Experts of a small language model.
Experts: 240 SwiGLU neurons an expert, a softmax router.
Below are experts of layer 7 (counted from 0) of a mixture-of-experts language model. Rows are named router (the router's row for the expert), gate (a neuron's input weights, with its number), up (a neuron's input weights, with its number) and show model dimensions 0-191. Each number is 200 + 20 x the weight over its row's rms, rounded and kept within 0 to 999.
After each expert's rows: a language model's description of what the expert responds to; "mostly gets" lists some tokens that are sent to it at least half of the time. This comes from a sample of Wikipedia text that the model never trained on.

# expert 5
router,244,222,217,191,216,220,178,204,235,208,227,209,205,213,182,224,229,175,186,191,215,188,196,176,189,217,223,180,225,181,213,193,218,212,205,211,180,227,182,204,212,232,237,224,213,190,202,236,203,167,174,235,201,197,203,206,167,187,198,194,178,186,197,221,179,161,183,214,186,188,209,177,220,186,213,177,192,208,188,214,181,233,199,160,221,179,179,181,192,235,201,178,201,202,207,191,179,215,226,182,214,200,188,187,222,173,200,191,209,194,204,215,206,214,175,215,209,201,186,187,178,194,208,196,195,217,174,188,205,207,173,181,205,202,208,201,214,187,235,205,262,201,195,212,229,165,177,195,239,215,249,202,218,184,211,180,216,184,179,186,187,221,202,191,161,190,167,215,177,211,182,184,210,179,209,192,200,210,187,238,208,142,162,182,215,153,219,224,200,164,185,191
gate0,168,185,174,231,169,197,228,192,201,202,193,223,191,233,194,174,220,211,220,209,194,213,201,170,218,177,234,184,216,180,199,226,222,195,220,185,167,162,178,189,240,222,244,219,166,201,209,202,166,195,186,193,208,217,191,208,203,161,224,197,195,198,176,228,231,206,185,205,218,177,204,226,217,190,196,245,190,223,224,241,197,205,172,167,193,171,191,207,189,213,179,181,224,196,184,198,189,190,227,177,203,199,189,189,212,205,203,172,206,250,183,227,209,211,219,218,222,184,166,217,208,215,221,216,192,211,190,180,248,199,204,195,184,233,206,164,191,195,199,201,207,196,184,191,210,198,211,210,203,177,143,200,190,230,194,211,147,158,206,222,206,191,196,194,187,158,211,191,224,220,175,207,190,209,202,200,195,211,207,159,176,195,205,207,169,174,202,197,197,188,193,189
up0,187,186,186,214,205,180,190,212,205,188,196,150,190,155,206,210,196,173,198,207,198,159,165,228,199,218,186,203,180,203,140,166,248,208,171,221,214,187,224,232,175,201,194,204,226,191,197,185,198,192,164,209,227,218,208,193,207,228,200,229,211,191,210,221,213,210,212,183,201,138,198,215,186,169,180,184,209,207,181,209,184,219,152,193,209,183,227,215,199,207,178,214,208,225,200,223,204,196,187,220,187,205,205,158,179,225,208,212,198,185,195,184,233,193,179,200,223,163,181,187,204,206,232,211,218,195,252,214,175,198,179,223,204,150,203,243,214,206,144,190,188,201,225,204,197,191,206,212,153,206,204,167,203,209,201,201,190,215,220,200,205,208,220,196,206,218,200,198,188,218,213,182,202,215,210,185,177,188,210,212,217,214,167,199,200,158,199,193,210,201,202,222
gate1,237,228,231,217,177,216,195,218,195,228,212,174,197,227,195,216,187,206,199,165,210,205,193,204,191,186,209,234,221,178,182,233,171,210,196,196,173,212,242,164,194,187,147,204,212,183,199,180,214,187,212,206,160,205,172,222,196,196,201,203,188,209,191,188,157,239,223,198,209,237,200,135,196,211,177,178,190,180,236,198,231,196,192,217,221,176,210,195,200,180,190,197,223,225,184,183,217,205,210,170,203,206,218,190,218,209,225,204,187,204,219,184,197,202,238,204,194,222,174,208,201,199,216,201,160,211,194,196,200,186,199,201,186,187,204,175,181,213,207,191,227,194,193,183,201,214,217,206,241,221,243,162,198,188,171,214,195,185,206,229,173,217,175,179,192,201,212,232,217,216,181,193,206,182,210,174,222,207,149,216,232,172,169,187,215,207,202,189,214,209,205,156
up1,216,194,187,186,220,196,169,192,199,171,206,207,175,221,189,215,183,193,231,193,179,176,173,208,199,202,233,220,215,146,197,204,190,199,204,197,180,178,221,169,214,180,195,182,186,186,213,213,191,186,168,212,215,200,143,194,188,195,202,196,226,220,205,206,207,221,221,174,194,204,180,179,209,193,212,213,205,185,217,203,203,193,192,199,231,200,168,239,191,184,209,199,219,237,174,187,215,218,184,177,208,205,209,216,233,197,194,226,175,176,215,207,188,217,203,207,199,263,203,251,258,231,210,194,185,223,185,234,189,192,228,176,185,182,198,182,206,215,193,214,218,204,179,202,197,190,176,183,230,197,186,194,219,131,202,217,234,214,202,204,204,192,180,159,182,205,188,195,207,222,213,201,196,203,161,208,239,176,179,215,203,221,189,216,242,231,197,212,198,202,224,171
What it handles: Mid-word syllable fragments. Inner syllable pieces after a prefix or first letters, such as re in concrete and resurrected, ro in destroyed, le in left.
mostly gets: " bel", "oci", "cept", " kn", " se", "cess"

# expert 22
router,230,186,202,204,187,218,172,183,188,199,217,199,216,227,180,215,227,173,166,175,245,207,171,180,174,206,216,195,208,186,198,222,220,161,201,197,182,219,192,175,190,228,219,197,217,173,214,219,227,199,179,201,194,224,197,214,190,179,184,186,176,184,169,214,168,182,165,215,210,167,192,198,208,175,194,193,213,217,195,214,175,200,191,187,223,195,221,231,206,216,203,186,154,157,199,179,182,226,210,205,185,232,194,161,205,182,178,177,211,180,190,203,185,231,196,204,231,200,169,186,175,183,199,194,178,205,181,193,195,226,186,174,201,195,236,171,212,199,206,228,210,179,196,204,221,159,187,180,242,223,197,202,202,185,238,197,214,174,190,155,175,208,197,207,189,182,189,206,186,169,175,177,218,181,205,189,181,246,194,231,221,182,191,203,216,170,214,219,200,156,188,174
gate0,186,191,189,156,197,186,174,215,213,224,187,186,211,225,174,189,186,198,183,199,192,216,169,202,191,253,200,231,240,207,186,179,164,242,200,226,196,199,199,219,185,211,212,179,190,214,217,221,186,204,180,211,192,223,220,231,166,181,225,195,218,164,191,223,163,221,188,177,201,210,173,214,218,173,190,206,223,178,204,207,197,234,194,212,181,222,187,181,205,196,159,195,219,181,170,174,179,206,240,188,215,194,179,190,245,249,165,215,232,184,217,189,214,150,206,219,199,245,215,192,204,198,184,198,215,194,193,182,206,211,194,207,210,170,161,191,225,196,187,177,213,202,189,232,200,200,196,195,198,198,211,190,221,205,234,198,197,210,206,220,177,179,169,204,204,177,167,208,166,190,186,195,194,190,174,191,193,194,201,210,232,205,205,197,179,204,165,192,225,220,242,216
up0,170,208,220,199,199,186,220,198,201,201,218,216,239,232,172,241,177,191,185,198,174,186,215,215,185,170,192,200,207,184,176,208,181,169,212,200,207,193,190,229,223,183,201,203,228,188,222,185,193,203,241,196,220,159,183,174,220,224,179,197,204,215,181,248,225,197,219,230,145,223,190,161,212,195,215,199,160,232,172,230,154,199,179,207,189,191,180,201,195,196,185,205,216,227,179,204,188,236,182,190,204,197,201,174,214,184,213,200,181,190,216,181,181,235,164,224,197,220,232,186,167,166,194,182,196,196,196,216,208,175,198,207,191,228,191,221,213,189,211,180,182,175,177,172,216,195,193,253,194,230,216,228,175,209,198,191,196,218,189,222,179,202,178,192,183,243,188,195,227,189,227,202,195,190,220,203,225,221,198,195,204,208,174,199,199,180,200,198,188,201,179,163
gate1,187,220,226,191,186,180,219,197,206,208,187,191,204,184,207,230,206,175,212,175,215,174,201,227,173,186,212,223,222,195,198,211,189,207,190,203,204,187,198,220,194,221,197,203,203,198,213,225,239,200,154,189,157,185,218,234,178,209,208,193,174,196,229,219,180,187,197,179,211,201,184,193,163,196,184,193,191,166,194,178,197,236,202,222,208,216,194,161,199,218,192,193,199,252,234,184,191,211,182,172,201,214,207,194,226,202,183,183,148,219,209,206,215,215,158,212,180,164,184,187,161,204,204,172,185,191,203,192,172,182,235,186,213,199,180,202,223,177,192,203,192,179,175,214,217,198,178,238,178,222,173,178,238,195,206,224,207,217,188,167,214,222,214,212,197,211,218,232,208,204,198,211,246,161,193,182,213,182,210,201,221,190,218,210,167,141,210,174,204,193,210,156
up1,207,203,195,204,143,191,185,158,195,184,188,224,240,203,175,194,200,172,219,177,176,232,208,220,217,185,197,162,207,205,204,174,198,203,206,166,198,209,213,202,182,185,175,209,178,231,196,169,222,211,197,199,196,205,191,206,217,179,193,196,206,239,195,207,196,168,202,218,224,191,190,201,175,222,191,204,212,160,199,194,222,206,181,198,204,207,242,202,202,212,175,170,231,216,215,200,200,222,189,158,199,210,188,224,189,183,179,175,164,218,177,191,173,209,221,194,213,210,197,186,211,193,222,155,153,210,221,236,216,191,235,151,206,227,172,205,204,201,203,197,192,206,194,211,178,182,180,238,194,211,176,181,212,185,222,221,214,188,222,150,202,218,186,228,220,178,165,176,201,218,176,221,209,189,208,207,186,194,195,200,182,239,168,225,153,190,208,211,183,188,194,221
What it handles: Table cell separators. Pipe separators between cells in succession boxes, station and results tables, such as Preceding station, then a pipe.
mostly gets: " Ro", " Championship", "|", " ro", " Har"

# expert 19
router,246,216,213,196,174,213,182,194,196,196,217,240,210,226,172,229,222,199,176,176,232,207,180,171,197,202,200,195,208,198,224,212,230,211,200,193,168,224,202,168,161,239,219,215,229,190,218,197,225,167,192,219,184,215,215,226,186,186,223,174,181,183,175,219,194,195,194,211,227,187,213,166,214,169,165,169,220,201,191,213,196,220,189,181,228,194,204,221,240,211,205,199,178,178,214,205,183,203,217,205,172,223,189,169,222,203,181,167,206,196,207,232,193,215,190,212,241,191,187,202,185,171,213,205,168,216,179,204,211,232,174,190,204,203,203,187,212,178,190,222,253,194,187,192,229,180,186,183,238,211,210,192,211,195,215,197,199,176,168,200,190,235,213,190,174,223,177,207,196,193,187,173,218,186,211,176,197,253,200,233,210,182,209,190,203,181,227,205,208,182,174,163
gate0,207,179,198,231,180,201,208,208,186,176,212,219,177,186,177,254,207,138,212,195,193,204,195,204,214,186,210,205,158,214,236,218,217,199,185,213,179,190,181,197,190,188,227,179,216,189,242,209,200,195,211,206,210,177,232,214,222,194,188,202,183,215,135,218,207,204,202,214,207,169,208,188,189,175,181,189,217,202,207,185,193,211,186,188,212,172,188,182,210,219,203,204,229,204,188,188,202,170,181,171,206,229,195,179,248,177,183,189,192,215,169,185,238,145,162,210,222,168,222,217,211,200,199,167,194,206,175,195,211,189,203,195,204,212,216,202,198,231,181,228,238,200,202,222,176,206,194,178,221,193,197,213,176,217,205,204,242,210,183,205,201,206,199,185,223,215,212,184,210,181,163,194,210,168,221,212,216,191,230,269,197,203,225,198,182,173,206,189,186,198,207,197
up0,211,230,252,158,197,197,204,230,195,198,242,217,173,225,188,206,176,167,177,238,213,173,208,202,186,182,199,192,185,213,202,203,216,209,163,191,165,199,158,193,212,207,203,190,202,205,208,204,210,227,210,201,212,187,195,190,199,189,170,233,179,200,162,229,236,189,200,216,197,184,185,224,220,184,190,201,212,193,224,220,182,193,195,218,201,201,215,180,190,208,168,214,200,206,256,205,194,160,216,210,217,204,191,156,218,210,186,170,217,203,199,212,242,183,186,208,227,180,240,199,173,196,191,202,246,180,165,166,202,251,190,204,193,224,180,245,210,210,201,165,202,205,196,212,212,219,174,195,234,221,206,215,199,212,198,215,185,192,196,219,214,192,196,200,170,186,185,193,231,167,140,194,195,173,191,204,186,203,202,174,213,192,184,197,191,201,197,190,179,206,219,206
gate1,176,193,179,196,169,192,235,199,234,197,192,223,222,188,230,211,215,196,197,177,205,187,191,136,200,187,189,213,225,175,182,207,202,206,212,210,223,224,181,181,229,198,158,200,198,157,179,188,186,194,202,236,221,206,194,190,214,209,184,228,230,194,212,178,156,208,190,205,209,204,194,208,202,179,207,158,159,169,192,198,194,215,237,213,204,212,159,250,201,222,203,211,207,234,195,186,217,174,183,197,214,219,195,189,215,212,194,223,172,199,230,202,186,208,223,183,217,204,190,192,205,227,202,244,172,199,170,229,180,206,195,180,212,213,189,187,213,195,195,208,244,197,231,166,212,221,208,198,184,190,202,198,229,191,230,190,209,233,201,209,219,199,191,191,187,223,221,240,151,199,190,196,203,210,258,175,226,200,211,215,209,187,195,172,226,202,197,194,194,177,175,199
up1,209,230,213,200,183,233,192,213,196,192,206,229,170,193,185,181,209,194,157,173,217,177,192,202,198,169,220,180,212,223,208,197,153,209,178,201,208,194,153,199,211,200,212,194,213,175,196,215,194,205,191,170,230,205,194,189,213,198,194,210,219,181,206,205,194,137,232,164,212,216,160,201,232,202,204,179,203,205,206,201,178,163,225,209,200,197,203,185,206,218,184,191,195,215,212,192,206,190,264,228,166,193,193,212,184,199,225,219,149,195,219,222,165,234,201,197,212,194,227,183,193,249,181,192,176,175,182,196,188,209,206,233,182,218,232,190,182,217,203,184,234,185,198,201,230,205,213,214,168,227,190,205,192,228,211,188,175,201,162,216,187,198,174,222,211,205,207,193,221,221,210,232,170,185,206,226,182,199,224,201,190,179,185,222,228,216,234,224,207,201,178,192
What it handles: Word-initial letters after determiners. First letters or pieces of a word following his, the, a, was, such as s in sophomore, t in tenure, rec, man, st.
mostly gets: " man", " rec", " s", " st", " head", " comm"

# expert 7
router,241,207,221,192,198,201,155,184,215,202,214,219,237,224,189,250,196,188,194,182,240,202,191,184,190,202,225,184,207,186,222,208,208,193,181,215,190,212,177,175,181,212,211,209,220,190,208,220,203,178,176,224,196,226,198,242,197,191,223,181,198,170,182,187,176,166,206,208,223,179,210,196,222,185,202,167,212,208,177,201,193,210,190,183,255,167,217,193,201,197,166,179,166,181,199,169,180,198,215,227,178,226,207,174,238,206,188,194,205,169,203,216,199,239,179,194,205,209,204,194,195,174,197,167,152,239,191,183,226,226,179,181,212,200,240,194,201,193,215,216,239,165,196,228,212,181,181,183,231,224,203,191,225,182,218,207,199,181,187,184,198,220,219,198,170,200,187,205,190,185,189,171,218,183,228,184,185,218,184,207,234,174,195,205,232,191,217,203,213,171,171,188
gate0,182,194,170,208,167,202,230,201,191,191,201,214,221,223,210,218,223,221,169,172,182,214,191,201,171,185,201,175,171,214,240,210,197,210,220,225,205,222,188,230,219,212,164,187,205,191,193,188,215,185,192,208,188,203,198,222,201,193,192,185,208,218,208,170,184,159,185,213,165,185,198,191,197,181,177,199,176,181,257,203,224,257,233,197,213,176,199,211,224,208,183,208,207,179,215,152,184,203,167,191,187,217,175,209,178,160,215,181,210,223,188,194,213,230,167,203,199,172,229,216,200,178,227,203,245,205,214,231,176,171,224,170,253,184,162,196,218,221,203,208,189,183,222,230,187,190,202,175,197,176,196,206,230,172,170,214,204,159,223,210,190,211,233,186,205,216,188,210,186,193,199,177,173,204,190,203,198,213,176,215,209,188,206,211,197,193,187,209,202,184,219,205
up0,170,193,226,212,193,222,214,210,193,209,206,173,183,170,233,204,235,214,204,187,192,208,203,174,239,196,202,224,189,211,217,184,206,200,175,180,178,201,203,181,209,193,262,204,210,205,228,222,180,177,228,179,181,169,190,220,197,170,201,201,208,208,194,204,195,195,190,184,205,201,235,203,209,209,205,207,225,191,238,177,207,184,174,192,157,187,191,193,204,221,208,225,191,197,191,190,183,206,188,171,196,211,202,223,192,234,187,178,208,245,196,168,208,219,211,199,184,170,200,197,202,204,234,197,192,218,219,155,199,198,204,198,150,168,200,178,224,147,253,186,225,196,207,204,183,209,206,202,218,201,229,221,177,175,223,193,195,217,174,248,172,200,192,187,192,178,187,199,189,227,168,219,165,198,216,188,200,240,188,210,207,189,185,193,195,227,194,200,144,190,162,198
gate1,227,220,182,176,216,206,191,194,193,243,198,199,199,194,184,224,207,233,209,174,218,199,190,208,206,252,189,230,186,210,207,204,196,162,174,208,211,180,202,216,166,210,211,199,204,202,213,192,187,216,210,196,203,195,209,201,186,175,199,199,192,169,178,200,194,168,167,173,234,155,196,179,236,152,215,183,212,215,239,189,214,205,181,176,216,179,208,189,213,232,187,168,208,187,202,175,158,184,176,219,217,214,173,189,185,176,177,201,191,183,182,195,174,155,196,214,226,243,184,229,161,222,203,200,162,227,247,190,195,240,175,195,174,215,222,204,216,226,185,218,218,221,213,223,237,186,234,185,232,202,188,221,181,205,216,211,189,192,190,218,201,193,199,208,226,182,217,177,181,223,196,198,211,185,198,205,187,232,214,170,212,183,206,193,215,217,199,231,197,190,191,214
up1,171,206,199,161,226,183,185,214,214,160,212,193,196,176,177,178,177,174,203,193,187,169,203,198,239,169,224,207,172,203,188,218,207,201,200,169,245,197,174,180,164,200,193,221,181,180,201,214,246,232,191,194,199,205,204,164,194,173,193,223,204,197,213,194,187,181,190,182,199,186,205,204,221,182,223,194,214,194,212,194,166,168,194,224,208,205,211,205,217,240,224,227,183,193,175,178,190,225,200,199,208,217,180,198,230,185,188,187,208,193,183,194,213,207,208,224,228,204,178,198,192,212,187,194,218,208,224,223,224,211,229,214,202,179,188,187,169,201,201,212,187,223,218,241,199,200,237,240,214,187,203,196,173,236,199,182,205,186,187,172,198,239,205,202,200,224,235,192,210,207,245,184,178,173,185,256,181,201,198,206,187,220,230,167,217,214,248,196,184,193,159,203
What it handles: Units and numbers. Pieces inside measurements and stats in infoboxes and tables, such as sq in sq mi, ft, km, per, p.m., digits in scores.
mostly gets: " Res", " ft", " km", "⁄", "illion", " Rep"

# expert 15
router,211,199,205,202,188,220,147,181,206,201,228,213,213,234,212,229,207,208,185,182,219,217,183,170,169,187,219,193,212,189,204,206,208,174,189,212,191,230,180,175,191,228,214,184,211,197,226,194,213,168,193,238,194,228,190,208,196,184,209,186,181,164,151,216,183,179,192,223,237,174,203,187,220,184,181,186,217,204,174,222,186,218,192,184,239,178,201,227,212,223,204,184,163,185,219,193,179,196,221,189,161,213,174,186,216,205,194,174,216,182,206,210,190,214,195,209,226,176,168,182,187,178,197,183,175,206,181,196,226,217,176,191,209,186,224,174,226,178,197,211,224,179,216,214,206,159,183,189,228,210,206,187,234,194,241,193,198,169,172,178,183,217,217,210,187,218,173,212,183,169,179,150,204,181,213,181,190,245,193,215,228,181,198,197,199,206,208,212,205,167,164,178
gate0,207,189,193,232,145,189,214,204,213,202,198,179,194,210,188,225,188,212,201,208,219,185,201,198,181,132,200,182,191,239,199,226,173,192,186,196,211,210,187,188,196,214,191,211,162,177,213,218,213,186,208,225,177,234,223,224,192,153,206,202,199,201,184,204,200,227,161,207,229,174,186,195,246,183,199,196,198,225,210,205,207,212,189,199,191,202,206,179,183,211,202,153,212,196,216,185,218,225,194,216,188,177,203,187,178,218,154,194,184,197,216,215,182,184,207,213,216,156,184,180,230,215,229,206,181,211,199,175,163,230,198,180,189,207,192,180,173,185,201,225,220,211,223,238,187,219,182,212,221,220,216,209,187,165,205,170,223,228,195,200,203,197,170,232,197,228,188,179,192,196,227,195,185,191,194,171,206,233,149,184,172,201,209,213,254,208,194,205,202,196,191,174
up0,228,222,194,187,189,163,183,175,172,172,151,184,212,205,172,194,188,214,205,189,221,244,181,220,210,195,219,227,206,207,204,181,211,204,206,190,217,199,185,221,203,169,163,200,172,217,197,212,213,191,175,236,203,220,200,237,211,197,183,214,192,174,189,212,194,213,204,184,183,189,184,180,180,228,208,180,208,171,176,189,226,203,232,193,193,183,176,220,168,163,198,190,186,189,168,211,198,200,233,207,179,192,161,141,220,232,203,223,189,170,205,204,211,162,190,219,229,217,233,211,185,202,189,197,196,196,193,202,200,186,182,218,221,195,200,225,156,198,197,225,177,231,232,197,196,214,184,202,190,189,223,233,209,183,216,220,191,190,238,193,242,223,181,195,217,189,188,224,191,207,217,206,214,188,249,200,215,190,209,195,215,189,239,202,201,186,158,203,248,209,204,195
gate1,226,219,224,230,166,195,203,199,182,197,213,202,188,192,174,192,180,157,197,190,179,208,171,167,188,206,189,174,214,178,206,187,184,169,205,190,189,211,208,213,192,185,204,171,209,190,237,184,222,180,197,219,219,187,175,182,220,187,193,204,178,210,204,198,174,186,229,212,212,202,204,222,178,193,208,231,232,189,173,204,209,187,170,216,221,177,203,183,193,212,217,139,205,209,188,173,226,176,192,223,185,207,224,222,193,175,230,222,175,199,204,223,231,197,201,194,228,202,234,223,197,145,217,204,211,195,188,231,205,207,181,179,242,196,236,194,219,178,252,190,210,192,191,243,182,202,195,203,215,188,168,206,225,228,182,197,165,205,205,147,229,210,209,172,200,211,163,179,205,208,180,194,209,195,189,209,210,204,221,199,202,201,171,198,196,200,252,204,206,204,237,177
up1,188,214,191,200,197,183,188,211,215,190,208,238,219,234,192,188,214,207,181,178,180,220,224,186,187,215,224,204,192,208,193,188,217,206,195,172,188,190,189,179,163,234,225,172,160,200,227,208,218,196,218,220,221,203,222,212,169,193,226,189,192,187,207,200,208,204,184,212,199,220,218,214,172,203,215,200,169,233,206,229,196,191,200,212,174,172,192,202,182,187,215,209,207,194,194,205,173,232,185,174,190,182,142,180,215,216,194,164,248,178,206,219,201,166,189,206,197,213,187,160,190,175,204,191,242,193,197,180,184,179,178,176,228,175,195,186,215,188,157,184,175,239,189,222,187,225,184,192,201,219,214,199,194,167,185,228,220,184,189,233,196,190,181,177,206,189,242,201,201,213,221,224,203,165,242,199,147,201,184,219,245,192,185,187,190,217,211,208,213,188,166,217
What it handles: Capital letters, table symbols. Single capitals and symbols inside acronyms, codes and stat tables, such as D in COVID-19, call letters, minus signs, dollar signs.
mostly gets: " organ", " football", "½", " X", "X", " Japan"

# expert 18
router,224,226,217,200,167,205,183,189,213,210,217,232,226,234,193,226,214,216,183,167,202,206,168,181,206,204,208,185,188,200,208,183,191,191,211,213,197,224,194,177,177,194,203,211,208,187,197,217,210,178,174,219,189,223,185,219,196,204,199,188,194,160,157,209,173,177,186,222,194,180,210,175,209,198,170,190,223,213,173,214,209,229,208,197,210,185,201,183,218,247,199,199,180,174,229,153,172,197,208,219,193,238,181,171,219,186,162,184,206,180,193,215,213,219,202,220,232,207,183,182,181,192,206,172,186,230,194,202,219,211,178,194,213,180,208,153,187,186,207,220,209,180,200,216,213,185,188,187,225,228,218,199,198,189,234,184,203,199,173,148,188,235,217,221,154,217,164,194,172,165,155,150,202,186,193,197,195,228,188,204,227,180,206,176,218,193,230,214,216,183,197,194
gate8,179,174,208,234,218,198,218,216,168,208,178,177,201,160,199,214,194,185,186,193,174,160,207,241,157,185,195,250,200,191,208,170,185,182,185,208,238,205,200,209,190,203,214,192,212,221,226,212,180,191,187,181,194,212,197,208,204,189,218,209,203,176,225,214,216,166,191,201,184,178,244,215,169,217,167,172,205,238,194,232,192,227,207,210,209,201,213,206,188,191,185,192,201,213,211,205,239,194,200,197,216,213,220,192,180,196,191,178,223,162,209,232,171,194,200,225,208,168,187,199,159,209,184,220,168,214,219,229,226,205,183,220,213,193,186,242,194,211,218,198,211,192,186,167,180,203,213,238,156,232,217,180,197,203,174,158,201,203,164,206,158,198,217,204,230,208,220,188,195,189,201,202,218,172,215,168,208,192,183,215,206,160,203,208,206,202,187,216,240,202,181,202
up8,192,173,184,196,178,218,222,207,242,219,172,215,227,182,208,211,158,219,220,218,207,207,239,182,214,180,193,163,183,224,171,173,197,184,226,177,197,209,191,198,222,205,214,209,175,190,163,201,228,227,221,186,173,166,180,158,225,196,203,198,188,215,191,205,209,162,211,190,188,189,192,196,195,217,233,174,175,211,160,165,210,165,216,186,189,220,205,204,173,208,201,201,176,205,219,178,172,219,196,196,225,175,172,200,219,231,213,163,209,231,217,176,238,202,204,196,221,190,200,228,175,178,222,206,223,226,205,162,186,223,162,195,204,194,209,175,223,186,189,177,219,184,222,200,222,193,197,206,186,178,213,219,197,235,241,228,205,216,192,188,214,198,180,202,171,208,160,241,219,181,189,204,218,188,202,228,212,198,225,207,192,204,190,221,181,213,192,190,222,207,225,196
gate9,214,191,216,176,208,196,201,210,191,176,203,197,221,179,198,240,212,204,186,171,212,164,198,231,182,181,230,211,202,198,222,235,170,233,185,180,214,238,222,202,186,214,207,211,229,165,211,177,191,155,213,173,194,216,225,184,178,173,181,211,208,174,211,204,218,208,186,219,191,217,194,217,188,203,209,165,173,206,195,221,225,195,193,219,208,195,241,222,188,216,183,225,208,168,211,205,180,215,195,207,188,206,196,184,222,212,188,187,200,178,216,195,212,238,175,197,185,210,201,186,211,193,225,223,179,217,217,189,183,221,167,218,170,161,186,203,181,213,223,172,212,192,194,202,204,201,203,193,207,179,215,226,186,210,212,217,205,246,230,233,194,214,173,196,245,197,203,181,226,146,156,138,216,176,195,181,182,231,204,196,200,198,200,208,201,202,209,214,200,184,195,146
up9,189,207,231,206,182,210,212,192,195,177,189,182,211,183,221,213,219,227,217,190,154,209,189,204,197,208,214,195,207,196,197,214,177,206,206,201,201,209,176,153,195,202,164,182,221,189,201,235,198,176,156,201,186,196,184,199,174,162,206,165,214,196,199,240,249,212,210,215,184,198,203,161,202,194,203,165,183,221,173,195,189,195,197,203,181,207,194,181,232,185,214,185,207,213,225,203,182,183,201,219,213,160,221,205,217,257,174,176,170,201,176,195,202,166,180,222,229,195,158,220,196,224,204,197,220,188,169,180,175,153,203,222,215,177,192,228,196,210,245,205,186,232,199,204,224,193,209,200,185,172,222,223,208,193,199,218,207,230,188,204,197,148,227,232,206,192,194,197,175,207,214,194,181,196,198,207,197,202,231,210,190,183,218,184,184,225,185,246,223,190,223,174
What it handles: Pieces after initial T. Word pieces after a short initial letter, especially ab after T or Al, such as Tabloid, Tabriz, Tabitha, Turkish.
mostly gets: "ourn", "ab", " Lab", " part", " Ab", "echn"

# expert 21
router,202,217,230,235,164,220,198,187,206,220,203,226,216,214,154,206,208,190,154,170,212,219,149,169,168,211,208,186,187,192,216,186,188,177,197,212,184,212,189,197,214,227,192,212,202,181,207,201,226,178,179,207,182,222,194,215,187,185,206,194,195,154,160,194,179,184,158,226,240,177,205,183,223,201,201,188,218,192,177,212,178,201,204,196,229,192,214,231,246,240,178,179,184,189,222,168,195,196,200,189,200,211,156,195,211,198,190,200,186,194,201,202,205,218,188,217,249,185,200,198,197,192,201,190,185,222,174,234,213,222,203,165,210,190,191,169,205,180,195,209,222,173,200,228,211,164,177,188,227,220,206,176,212,217,202,162,216,183,185,189,176,213,231,214,172,197,169,207,172,191,207,208,221,183,191,192,210,232,185,219,213,179,197,188,194,167,209,202,202,171,177,163
gate0,195,203,181,216,200,201,207,191,198,197,206,191,228,229,197,199,181,214,212,176,203,180,203,198,169,178,222,175,228,194,211,251,185,231,205,182,187,183,213,173,208,205,201,197,206,178,212,188,200,216,224,197,229,187,187,202,169,199,212,194,168,241,207,209,158,166,218,214,220,190,208,198,210,177,250,186,213,183,249,226,227,189,181,205,192,203,212,222,221,200,157,197,196,208,192,186,198,245,244,196,206,172,222,202,207,193,198,194,212,219,207,194,182,188,210,215,211,215,197,217,206,188,197,194,167,219,161,202,171,192,225,209,202,200,206,179,195,217,217,192,226,198,187,182,202,212,239,193,220,201,231,205,229,205,212,196,219,214,200,251,189,184,222,205,206,190,205,187,179,171,186,181,170,215,159,185,159,236,247,214,175,175,209,180,169,189,156,157,198,176,177,187
up0,230,182,178,180,194,200,230,222,174,187,199,204,171,173,202,170,197,163,222,213,213,182,214,202,197,196,206,187,225,216,221,195,213,209,185,220,178,210,187,210,181,213,205,182,190,203,190,194,212,225,207,190,192,201,198,196,224,177,193,198,250,182,281,239,206,225,200,201,162,218,179,195,229,183,192,213,220,145,198,246,191,190,206,183,219,208,215,189,202,196,212,226,174,185,189,221,196,204,178,219,208,209,148,222,230,226,209,205,197,174,191,199,194,232,177,217,200,197,202,199,198,186,187,224,216,188,197,198,194,192,167,208,217,195,212,201,171,168,219,189,214,231,212,228,203,160,195,218,216,166,216,220,173,178,173,233,216,198,187,184,188,211,186,200,162,209,188,206,209,234,209,182,209,178,180,184,224,190,162,221,218,206,188,185,238,190,189,209,234,205,165,207
gate1,190,186,172,185,233,168,178,185,189,230,182,222,195,206,207,216,159,177,214,232,208,199,205,215,229,196,194,199,212,203,196,221,201,208,181,189,201,244,220,184,158,203,195,170,207,208,217,204,204,205,180,218,242,207,221,187,178,170,197,189,228,203,207,213,207,180,189,187,215,188,215,221,182,171,231,226,212,187,182,247,179,189,191,188,194,181,215,217,219,216,223,203,202,206,172,209,204,199,194,201,222,172,218,204,190,209,178,179,200,169,206,204,219,225,212,208,212,181,213,168,208,179,227,231,243,180,171,224,181,206,208,177,187,226,200,209,221,226,152,191,191,184,244,203,239,256,204,178,218,207,199,207,185,176,185,257,182,199,193,186,185,202,201,200,207,236,218,211,206,202,217,181,203,206,248,204,215,181,222,211,191,167,216,186,217,191,214,174,164,174,186,199
up1,191,217,178,197,168,185,187,174,226,212,191,214,180,192,188,213,204,233,203,170,212,184,219,167,175,196,204,213,221,187,200,205,184,202,209,234,202,210,202,204,190,191,212,221,191,186,213,166,199,225,190,200,181,176,211,197,178,186,185,233,194,191,160,211,187,218,204,208,195,215,187,168,174,171,228,173,195,221,170,191,206,197,224,206,181,177,221,208,286,221,233,208,201,209,203,171,213,188,192,204,192,218,199,233,224,192,203,195,189,157,220,182,197,218,204,180,213,206,202,206,176,231,157,193,203,202,193,186,186,180,183,212,185,227,185,215,212,242,182,199,200,198,161,220,230,150,217,226,234,179,176,221,179,210,211,215,219,201,237,231,198,180,211,197,180,195,184,208,228,184,223,190,217,190,160,229,205,203,229,222,186,184,170,216,197,188,206,227,225,205,186,233
What it handles: Consonant pieces in foreign names. Consonant clusters and diacritic letters in foreign names, like th in Rajasthan, ć, č, ł, ž, ov in Antonov, c in cars.
mostly gets: " c", "ć", "th", "č", "ł", "ž"